{
  "n_layer": 13,
  "d_model": 192,
  "n_experts": 128,
  "experts_per_token": 8,
  "d_expert": 32,
  "d_shared_expert": 64,
  "activation": "squared_relu",
  "moe_layers": [0, 1, 2, 3, 4, 5, 6, 7, 8, 9, 10, 11, 12],
  "router_score": "sigmoid",
  "normalize_top_k": false,
  "routed_scale": 0.707,
  "balance_loss": 0.00351,
  "balance_bias": false,
  "shared_expert_gate": true,
  "init_std_router": 0.0145,
  "lr_router": 0.000507,
  "n_head": 6,
  "n_kv_head": 2,
  "head_dim": 32,
  "vocab_size": 8192,
  "norm": "layernorm",
  "norm_place": "pre",
  "norm_eps": 1e-06,
  "positions": "rope",
  "rope_base": 10000.0,
  "rope_fraction": 1.0,
  "qk_norm": true,
  "attn_scale": 0.197,
  "tie_embeddings": false,
  "parallel_block": false,
  "extras": ["capped logits"],
  "init": "uniform",
  "init_std_qkv": 0.0361,
  "init_std_o": 0.00709,
  "init_std_up": 0.0361,
  "init_std_down": 0.00709,
  "optimizer": "soap_variant",
  "lr": 0.0103,
  "beta1": 0.95,
  "beta2": 0.99,
  "weight_decay": 0.042,
  "lr_head": 0.00904,
  "warmup_steps": 50,
  "schedule": "wsd",
  "decay_fraction": 1.0,
  "decay_shape": "sqrt",
  "final_lr_fraction": 0.1,
  "batch_tokens": 65536,
  "seq_len": 384,
  "doc_mask": true,
  "train_tokens": 312100000,
  "steps": 4763,
  "dataset": "wikipedia_en"
}
Below are experts of layer 3 (counted from 0) of a mixture-of-experts language model. Rows are named router (the router's row for the expert), up (a neuron's input weights, with its number), down (a neuron's output weights, with its number) and show model dimensions 0-191. Each number is 128 + 24 x the weight over its row's rms, rounded and kept within 0 to 255.
After each expert's rows: "raises" lists some tokens whose logits its average output raises strongly, later layers aside; "mostly gets" lists some tokens that are sent to it at least half of the time. This comes from a sample of Wikipedia text that the model never trained on.

# expert 26
router [128 131 132 154 137 156 156 144 162 115 142 147 143 151 136  95 121 145 129 103 135 134 104 108 161 131 144 167 114 135  95 152 149 161 147 149  86 104 164 129 138  71 133 125 162 133 150 151 173 135  99 147 104 142  92 115 122 128 165 145 104 130 113 138 159 117 194 119 125  88  98  93 129 159 142 135 128 121 143 122 150 143  94 128 145 129 172 166 100  89 111 111 109 140  97 170 112 151 114 137 124 102 120  81 128 110  86 138 114 152 161 121 111  87 101 163 144  79 121  79 157 132 121 112  95 178 121 106 182 134 156 149  96 167 141 141 151 131 158 132  99 111 137 113 123 128 115 101 103 140 144 131 103 115 110 106 100 153 116 115 104  62 143 104 120 136 144 149 164 143 146 144 132 128 127 118 127 106 154 181 106 117 129 111 138 112 166 157 101 107 109 127]
up1 [127 102 117 119 106 187 117 173 151 153 121 120 125 149 161 148 129 100 137 125 104 121 184 138 143 130 114 140 173 139 103 146 183 110 109 117 148 119 130  91  59 107 164 100 139 142 141 116 159 121 126 100 119 125 119 135 154  99 112 108 148 131  98 172 145 151 139 150 104  89 148 126 111  95 185 129  89 112 133 145 136 124 116 106 109 158 151 118 159 132 101 114 144 110 123 126 103 129 162 117 157 163 104 118 118 111 119 155 170 155 136 120  97 141 148  97 142 133 122  85 137  98 119 127 170 141 132 111 154  97 142 135 131 133 112 134  95 119 100 125  99 107 108  91 126 169 115 125 101 104 115 110 133 140  92 166  91 122 124  95 179 122 132 146 134 125 153 127 132 123 159 141  74 105 127 156 163 113 119  82 105 180 131 120 148  84 112 118 158 176 111 141]
down1 [155 145 135 142 112 118 176 170 155  91 108 160  95 143 185  74 111 116 118 114 107 153 158 163 144 141 108 167 112 120 144 128 167  89 134 103 117 144 155 115 125 154 159 149 110  93  88 106 153  94 111 120 112 161 167 101 100 147 162 122 133  90 119 106 135 135 121 102 150 101  98 121 101 127 107  87 121 112 108  90 124 150 131 120 105 141 122 130 146  92 164 107 171 112  86 107 119 127 129 142 161 170 126 151 159 114 111 126 107 146 150 144 108 132 135 118 158 154 104 109 141 143 131 121 162  89 184 113 137  87 116 146 128 180 109 126 118 113 144 141  96 115 133 109 134 115 128 112 136 124 139 110 111 116 104 111  84 128  86 150 125 151 137 143 183 142 132 108 181 136 119 178 106 109 155  88 130 167 131 148 152 162 118 144 117 127 102 109 142 124 127 100]
raises: "0", "1", "5"
mostly gets: "′", " other", " entire", "4", "(", " ten"

# expert 104
router [150 139 138 192 120 129 167 155 138 140 134 182 104 111 127 136 113  88 104 163 128 153 129 101 141 115 122 167  82 131 121 144 183 143 158 102  68 107 133  84 132 130 119 126 145 161 112 155 135 159 104 129 104 114 105 123 140 138 152  94 140 138 122 104 121 104 200 113 139 157 115 102 121 141 106 131 133 127 102 122 158 126 107 127 145 119 169 151 120 122  98 102 112 114 116 117 111 157 120 136 161  97 116 150 179 108  69 149 127 123 148 108 108  92 124 103 127 125 107 119 148 135 126 111 154 146 138 115 144 101 133 131 140 173 138 166 145 150 191 123  95 134 117 177 120 135 106 117  88 125 121 112 119 131 121 121 104 187 128  96 124 126 118 104 110 183 156 124 111 149 142 147  77 109 148 131 139 123 153 155 106  76 142  99 134 111 163 144 130 110 128 117]
up4 [139 130 114 165  80 148 144 149 113 133 125 150 102 128 106 128 153 142 169 127 138 121 124 124 126  96 122  86 111 116 155 176 119 152 166 156 105  99 106 154 129 133 126 104 148 140 138 172  96 107 123 137 119 117 130 160 170 131 143 104 120 176 155 157  97 152 120 150 115 139 141 136 141 135 114 151 138  94 167 119 154 164 133 134 108 179 113 102 141 104 133  98  61 108 117 142 153 123 143 171 128 120 123 113 167 123 113 158 138 124 165 125  85 167 131 117 123 103 104 151 158 134  67  74 129 162 104 151 131 113 110 140 173 119  78 132 147 119 156 124 130 144 116 153 142 142 129 141 101 157 114 103  91 138  96 127 161 129 139 152 156 137  86 129 107 165 142 153 136 125 132 131 103  89 140  84 153 125 127  92 162 113 122 127 100 152 111 144  99  67 130 159]
down4 [ 86 117 143 111 168 152  64 169 143 118 102  85 136 115 163 152 120 135 154 183 131  85 138 135 133 136 117 141 118 124 154 140 149 131 103 138 166 136 142 147 116 168 130 126 102 111  94  87 133 159 127 117 118 132  90 164 122  97 150 146 154 120 146 120 133 109 142 103  74 161  90 100 139 149 160 124 174 164 136 153 149  96 137 150 102 111 105 141 105 101 160 107 133 116 112 137  92 112 136 130 122 100 154 132  98 145 134  95 118 126  94 144 115 125 143 143 132 147 139 170 112 114 166 109  81 167 120 140 126  82 148 103 169 138 120 109 151 105 143 145 100 152  78 106 109 122 113 130 143 101 130 138 127 148 184 137 131 126  81 160 137 112  79 110 152 140 139 159 157 112  92 136 153  86 153 140 143 113 159 100 132 139 135 128 106 154 116 146 146  87 138 135]
raises: "7", "9", "5", "3", "6", "8"
mostly gets: " century", "2", " Germany", "3", "5", "4"

# expert 79
router [133 167 173 163 136 121 134 126 129 147 124 144 105  95 116  78 119  96 115 187 121 140 137  76 140 124 141 110 136 106  99 116 121 167 155 167 135  98 148  99 167 116  89 111 132 162 137 139 143 101 132 135 112 183 135 123 166 140 122 133 126 112 122 140 112  91 134 137 111 143 108 121 125 113 149 118 124 149 119 118 154 136 100 116 166 153 175 124 130 106 141 132 120  97  71 103 145 163 142  98 138  64  91 136 112  71 129 131 115 176 130 108 101 108 105 115 153 115  96 118 156  72 150 140 107 164 125 143 148 113 114 119 145 165 133 101 191 135 143 137  84 122 150 119 128 123 110  92 108 133 120 113 116 134 130 128 104 152 165 161  96 142 106 134 129 116 156 142 133 140 132  92 115 112 116 141 138 119 103 147 128  81 116  86 179 111 149 105 114  92 129  99]
up1 [128 128 128 135 173  93 132 112 117 186 157  96 172 132 108 134 133 135 121 147 109 126 109 129 103 149 126 142 164 127 161 161 123 119  96 156 122 162 111 103 140  77 106  93 154 152 147 113  85 145  85 132 106  91 111 137 131 107 147 114 133  85 143 112 144 168 136 128 116 163 101 143 130 140 135 142  81 122 128 139 148 150 104  96 122 142  84 138 107 119 106 114 129 202 125 142 141 102  92 101 155 157 112 138 122 117 144 162 137 138 121  84 159 139 132  87 130 137 159 126  93 137 122 138 115 150 151 120 122  97  98 137 162 115 147 124 118 104 112 138 116 151 139 126 102 156 133 135 150 117 158 143 148 156 113 140 120 153 139 108  91 137 116 102 157  93 138 164 111  88 129  98 127 148 177 163 142 167 152 141 175 156 162 143  88 103  75 115 115  85  93 102]
down1 [139 111 111  97 136 138 131 112 114 126 125 135 108 163 140 167 102 150 159 135 110 126 117 163  91 149 162 148 148 125 130 124 101 158 120  80 156 110  79 107  74 139 115 139 109 129 109 119  92 151 132 101  84 126 100 138  98  90 100 120 129 107 150 123 138 119 116 111 128 130 131 116 114 145 158 121 143 117 148 122  95 136 159  97 120 107  96 221 162  81 123 111 146 133 158 127 130  97 126 156 138 136 133 142 128 124 116 100 107  97 117 131 152 147 101 143 130 143 158 150 135 133  91 132 187 137  85 125 139 138 143 132 134 137  87 175  82 119  71 150 130 116 155 137 157  95 144 156 102 162  91 164 126 119 137 132 182 148  78 124 138  90 125 113 155 120 140 127 153 145 113  89  82 144 152 122 136 137 132 137 145 128 115 160  96 134 146 152 134 173 134 152]
raises: "===", "In", "The", "During", "After", "===="
mostly gets: ".\n\n", "\n\n", ")\n", " |\n", "==\n", " |\n\n"

# expert 7
router [170 151 130 147 113 164 163 116 140 154 137 165 133 123 119  97  96 136  98 153 119 126 134 125 129  83 142 133 134  94 144 168 126 112 129 118  92 103 125 113 117  80 104 111 176 149 130 155 179 116 139 148 106 152 125 122 127 147 125 140 115 116 122 145 156  83 146 108 111 154 108 107 140 117  87 128 105 136 123 110 159 121 118 111 123 151 152 161 109 108 104 104 106 133 115 154 162 134 128 121 161  92 116 131 166  95 110 110 116 167 124  89 143  75  44 115 173  78 123 107 160 107 135 120 133 191 121 141 154 127 132 144 138 152 140 144 150 123 158 103 100 136 141 163 135 147 141 114  95 114 104 116  92 117 138 116 117 141 146 121 139  99 143 124 121 142 198  86 123 141 136 139 128 106 137 161 137 104 125 137  92  95  99  85 140 135 155 178 109  92 126 136]
up4 [155 114 109 139 154 104 116 115 160 159 139 152 142 142 142 107 180  73 107 134 152 147 131 114 181 147 152 101 129 167 108 119 171 154 140 122 125 181 108 103 122 115 125 115 125 141 171 161 171 160  76 144  91 109 157 127 131  76  67 135 137 158 123 125 119  87 162 164 108 122 131 131 121 155 127 113  79 136 127 109 121 114  98 137 121 118 142 128 103 142  84 143 117 112 147 135 144 125 125 108 134  91 125 111 157 118  70 111 107 137 134  98  91  99 124 134 129 124 122 103 108 121 139 132 134 115 175 104 189 118 107 134 129 129 141 136 162 152  90 121  93 143 155 113 135 140 105 164 107 124 127 154 115 145 152 137 127 147 142 125 161 118 126  93 126 101 149 177 148  90 166  80 113 109 129 113 115 115 182 163 138 128 116 138 174 119 141 115 111 109 120 121]
down4 [162 136 146 101 145 133 120 127 144 142 128 138 125 109 165 137 166 109 168 104 136 105 163 114 111  96 166 158 109  80 119  87 111 127 129  99 102 134 123 160 105 199 149 137 167 163 115  78 137 138 126 138 173 154 122  93 125 131 169 107 117 136 145 135 104 129 114 128 140 136 102 114 130 127 107 138 102 113 139 152 138 115 123 118 123 133 143 123 171 124 123 121 116 118  97 122  99 183 110 134  63  98 131 154  76 149 165 106  91 137 157 154 121 107 157 113 121 141 136 107 159 124 110 125 107 143 130 102 129  86 113 173 144  87  82 143 116 136 147 154 146 131 139 144  95 151 137 162  95 155 145 112 124 122 157 124 151  86 114 135 157 113 176 165 141 114  98 121  69 124 137 132 135 112 188 131 116 138  69 160 132 118 153 126 134 142 129 135 145 109 111 130]
raises: "7", "0", "5", "8", "6", "3"
mostly gets: ".S", "9", " II", " III", " years", "1"

# expert 99
router [114 175 186 168 141 120 149 137 159 163 105 178 146 132 147  95  86 109 138 120 113 133 125  91 139 120  99 145  84 117 111 164 163 183 114 133  86 116 152 116 144  82 124 131 160 125 121 175 143 110 144 150 105  91 123 129 189 120 123 123 116 157 135 102 130 118 165 105 123 114 125  95 116 122 139 128 123 112 140  76 163 121 129 135 187 141 166 124 128 113 111 102 100  85 102 120 107 134 138 120 158 107 104 139 141  88 137 122 114 113 116 113  71 124  97 163 145 112 114 138 162 110 133 139 114 138 161 116 191 138 113 144 122 170 141 116 148 136 140 111  93 117 130 133  91 116 114  81 136 141 141 138 107 122  96 132 141 128 111 155 106 139 132 121 134 162 135 113 132 145 110 107 122  79 127 166 129  94 160 156 121 121 115 126 155 109 165 163 113  95 159 143]
up1 [108 177 121 143 153 115 142 164  90 150 163 135 140 111 160 110 136 100 104 173 110 114 158 139 173 180 142 102 124 133 139 130 134 137 120 168 130 158 116 119 127 114 105 115 159 165 132 128 140 159 112 109 104 149 141  93 162 126 163 126 125 132 131 113 117  76 180 129 127 139  98 112 118 137  97 105 120 180 112 122 112  84 174  93 136 147 145 142 123 100 148 138 139 153  78 129 137 103 123 124 106 124 106 138 120 116  98 150  76 177 121 163 123  91  97 160 132 128  93 149 119  60 157 130 156 118 151 141 154 123 103 124 127 166 118 124 136  81 135 143 122 133 151 152 112 159  93  90 112 110 131 125 123  87 135 143 185 124 124 124 117 127  91 144 142 121 135 121 149 133 147 115 101  98 119 142 132  96 118 182 113 119 103  81 111 143 145 118 163 108 113 103]
down1 [130 121 150 128 159  78 135 116 134 123 120 124 108 111 105 116 114 110 142 129 139 215 124 144 106 142 109 130  65 164 106 105 108 115 126 111  84 131 150 153 159 118 135  95 134 158 140 151 165 156 119 113 141 106 114 156 151 144 149 106 185 165 117 163  86 118 131 133 141 157 112 128 134 110 123 127 113 143 126  97 181 163 122 134 167  95 149 144  81 133 137  86 151 144 134 128 120 129  73  92 142 124 122 144 135 133 112 111 146 161 147  77 134 130 145 159 131 112  89 165 131 136 109 118 151 118 116 139 131 115 181 124  76 124 103 128 150 144 141 115 127 138 145 129 134 162 122 112 133 153 154 141 104 137 142 135 114 129 142 127 103 107 145 115  50 170 117 103 140 135 109  96 145 109 137  93 156 110 186 131 136  99 138 154 158  99  85 129 109 113 124 124]
raises: "-", "|", "W"
mostly gets: ")\n", ".\n", "\n", "===\n", ";\n", "==\n"